From a checkpoint of a small mixture-of-experts model trained on Wikipedia.
Experts: 128 experts in each of 6 layers, 32 SwiGLU neurons an expert, 4 picks a token.
Training: a variant of Muon for the experts, 4906 steps.
Below are experts of layer 6 (counted from 0) of a mixture-of-experts language model. Rows are named router (the router's row for the expert), gate (a neuron's input weights, with its number), up (a neuron's input weights, with its number), down (a neuron's output weights, with its number) and show model dimensions 0-63. Each number is 128 + 32 x the weight over its row's rms, rounded and kept within 0 to 255. Numbers have three digits each.
Before each expert's rows: a language model's description of what the expert responds to; "comes after" lists some tokens at least twice as common just before its tokens as in all text. This comes from a sample of Wikipedia text that the model never trained on. Tokens count by the router's weight.

# expert 20
What it handles: Table cell spaces. Space tokens that open table cells after a pipe, mostly before numbers in census, sports and election tables; also speech verbs like said, stated.
comes after: " |", ";", "|", ":", " /", " October"
router:184111121110055200066093168081157106099121075072095177084166157146106189139130143121147155133080089206138097114154127158115159137133135124109112079148116077147212158138141123175125123157133150
gate0:152114079120120115155156059118115146085109161125170081098114135111122131134102078169097125114094151094177102138088148107111148138122160117095146005120158084109122122066133124104153165214111127
up0:107083117083162072146156124123164162114093139100172076054122157168130164145129081123089143124123128159140131129100214142130108168144108133061113105127103122099117133083128080074124183197154089
down0:131131099088107045115128083165044157170131078101165098129112123124143105103107114123071144162118147098111104144118095103082089133134201094134099115190095134099138106114123146100146144215143122
gate1:176038082133113144113105108092191179128138123104134119152133158113155126107128089105101121127118082176142097130137103132094148220148130141142097103113164070135173171125098095072141160100123171
up1:115081107119133148162132122151190156126071164099158141116078151182133143118149085103179110126152106155121102134124137114104147150093100092136135069038103085138092132117166086120078129174092147
down1:066155115064165122111112122141147094156120099067072116148179109118162105131165156108085107128131147154128168140168149134109141100106141125108161170119104199126123046187161111145149163183143153
gate2:136138092126129122157144086104144105128171103144101129157214147066118158106082121118143124119074118137123092141079156081128126125137116104115152105057119081116114100154125074120074130197135043
up2:112193139156085098151095108135128105131116128151181129152154091151139077047147133151111171141118143097095060164171055192112112122124141125086104137167125185133131150110127072113112088119168154
down2:110162099176178162136137091147117137126085033099121106081175109152143071136090127099101113104126160124145134108147111145118061045172088098147151168138090131144131114164087213091109129069161197
gate3:109104121069168133148144106069102120112118180117142142135149188123140139171153193120150151114100165140135153163151151150139152143103165143148095094115123091108167137123132146104075223128087129
up3:111080135143087158156140163147098119169157138136169146079105114112154190140146151071100137122103111148118109128182118110171094138129133148093118131116097101143153121181088090064124074110100099
down3:065188097076145090094151096174159122116126114156144127092159126089126205121144101090117127143161109083131111169178118087120098195108154179141124101166149164061132120119123166143112119178132107
gate4:143132136120103085117199086136085114120119127081069153129168157136101192131134142166124128143119146158198138111151160063078143145095174140113042140089149094098183168130145106106087143127108150
up4:116117096123085025133173103096134105159158087094062157111126138106082168160128150096101106146140179152169081077129092114121137148100170142086078153149123118137138117163156107072101130109091111
down4:121131131111140128135086170092080168081126084070080157153116112157111119081121129116157140122188145175175081189131154203113118167102126155156157183127143126090135167112128170141146126082099142
gate5:130147147129061183145153165060163085146069102085066144131151144148118157127138151132119106112141127174144133119167166154147092073107176135174164123129103088177175133087122115115092070130121111
up5:138087170071134036163178056131150132155114162205216069174118148114122121092081111083142195135144071087141117140095101151156117152103106143099173122113144157131105114106106115101134121082161118
down5:111170087123103139105136145133107104088149136073172119161135110112101119120132168092106088126140131113136125163116130124158158124098147112049156119114148109153154171153119093105156114127149151
gate6:075102150085139098073109121099109130101128124044116062134154114130134164100182125115126163140061052146115133146136144160063154159121174160146115165181127098092163129162138172186110127096118103
up6:083162116172142149132126131144147117107133099153080139081102071154070155107102101045156137193153111100104157095083133141138124144172154155111179118122124132071165130167031178131113126115156133
down6:159092093157058084126107136201132142123083088126113163117124159133179097097161095174177106147095105125120118134075130112151103125124098058126142070158066147117105165104124131178125168095060147
gate7:139127118155074162077069143087065151148127113101078165092147141175117153127135182131145121148177083138131127129128157170110147184097126115095172143126092194077090169122106134100061126117083145
up7:122056089160197115158160126121170110122123145120095111114114160163114145136120079103110158144104152138114146149103093139107185105104129145080052109087169046145153069114156139083155129176162122
down7:145108101137170096106151141163120173114146131130147216131076069102120134093205112105143184121089112114148097055127151139173064154121156137155169125176142117163095148140081100123062155112110132
gate8:116122177110074089109137186089151195157104156093147098142135171088129129104110167094133136118109127123095132131153094098123132137154116144157088099121142050160161168186168144124089092135147108
up8:096109142089183123062111152153120144115062119147114144070144136175139066101163114097148136138126112142101166105171104150128143228107113139122128131205112139153100069133131115145130126163164153
down8:130183133107133079164164148095090129158162203120067074136107123167087163139181134134150064182147174085182111123116103128190162085155147141117120124110145081069155132119096093141120134105120098
gate9:111114103085134197134117141124161108119041132119116133177142203130112141107112156147157145089114115149158157102164169109141164119108115153183164105164136118148138136117158101163077122232123108
up9:119123103100124146104089130136207130099136081134129104135109077131100155089137167119070168187134095140143061108165106121143121168108120116134178052141118141111107160123112095095165110100139154
down9:135116177095084112157137113169094178149086153095122104142147113116125093129081075138113211082162121111095131159128144061129149107146121172121123187137134120070134175150119115096097144112116165
gate10:157144079054080176123162113125180053138105133182117130160110170124154054088205128111147130096156111121125118143162154161072146126151149135145135097106126138099210155119181081180133102182150148
up10:157126158077148141088195150160141126136108150152120242159129138070136122116152143101147154060144075133122166098213198155088166141134134093139135127135096160089191118128130185136103104177125102
down10:151204159170077176125081150132127117111138084090106141125085137133153157120127149144205156095075171125123162157144174150099144121130119161174140091136135121151122160110168163143105132107172116
gate11:162112140151076135119180141098114074143086153115121151163164102160128153164121116108108104122113150190125115126125117136068123144117081134147187076147153075114097158094168152129141115085101142
up11:119143117132062108114159156155103095169117162069123163125106108138141167161154128104144093121104087174147094127137134131097121169107140124174154086149090140090099133095156116138187134062066141
down11:145116156131109123109133065164129118112103148190127106083129196071130126149152157108159130126155208163150135160137184142124096134137074083085099089125203165110132144157146102165126131158137112
gate12:170156132121104202094093090115188134110116129102081150121158198124152097106124123136132091114109139210136142139138168117124154144067152113175084132105137068160158143114138076141113153201102134
up12:072132132138121128131115139178030165083141131124165107091160079047093127157168170119133159192103114080115120147150089129074127143142143115088196107121145117108117138152092158144128101097142145
down12:157227131131086061145083107076098087154100142093159092179149129140115148088135164086128119108160123090114177181137110149165107082089065155108092123097204139109117127111063133107097135129195117
gate13:164138100123067194072104045184155136076142101132122165079097103159132111126097123101118134141117162151140148161205179076102160119188123084087116125103096102116159173155090149131108084113150144
up13:103166188155177142152135178083112147182093125106101091135155095092145058107180135176131152134153123156108096068134081160115089126116139151179133132182172175213116144156105092167138147125114199
down13:126115102137104162121134115136108139140067126203130183106099109134158098124145145125115227129133058122140154115148173100095073034144157118197178115138155144120101152138083100167147098088127179
gate14:163066125128148132173113103128110099126149143124081141140103122098101122161147093119137097105136114179176101130104157076175101176111151145092168147136130125142140157124150108112120122128096151
up14:084134119165113122117093133126141145165115134122167149142092129138150138056160150091104126169149134082105192119129136111122206084095183164173107090145134164130105105131150137162173093164042120
down14:170108192122156118151094089139083090101085144146112121096117146128157092153113118138133157180095152058133135148167096089148083112153078122140147063053169138110115136154174090161091134133156119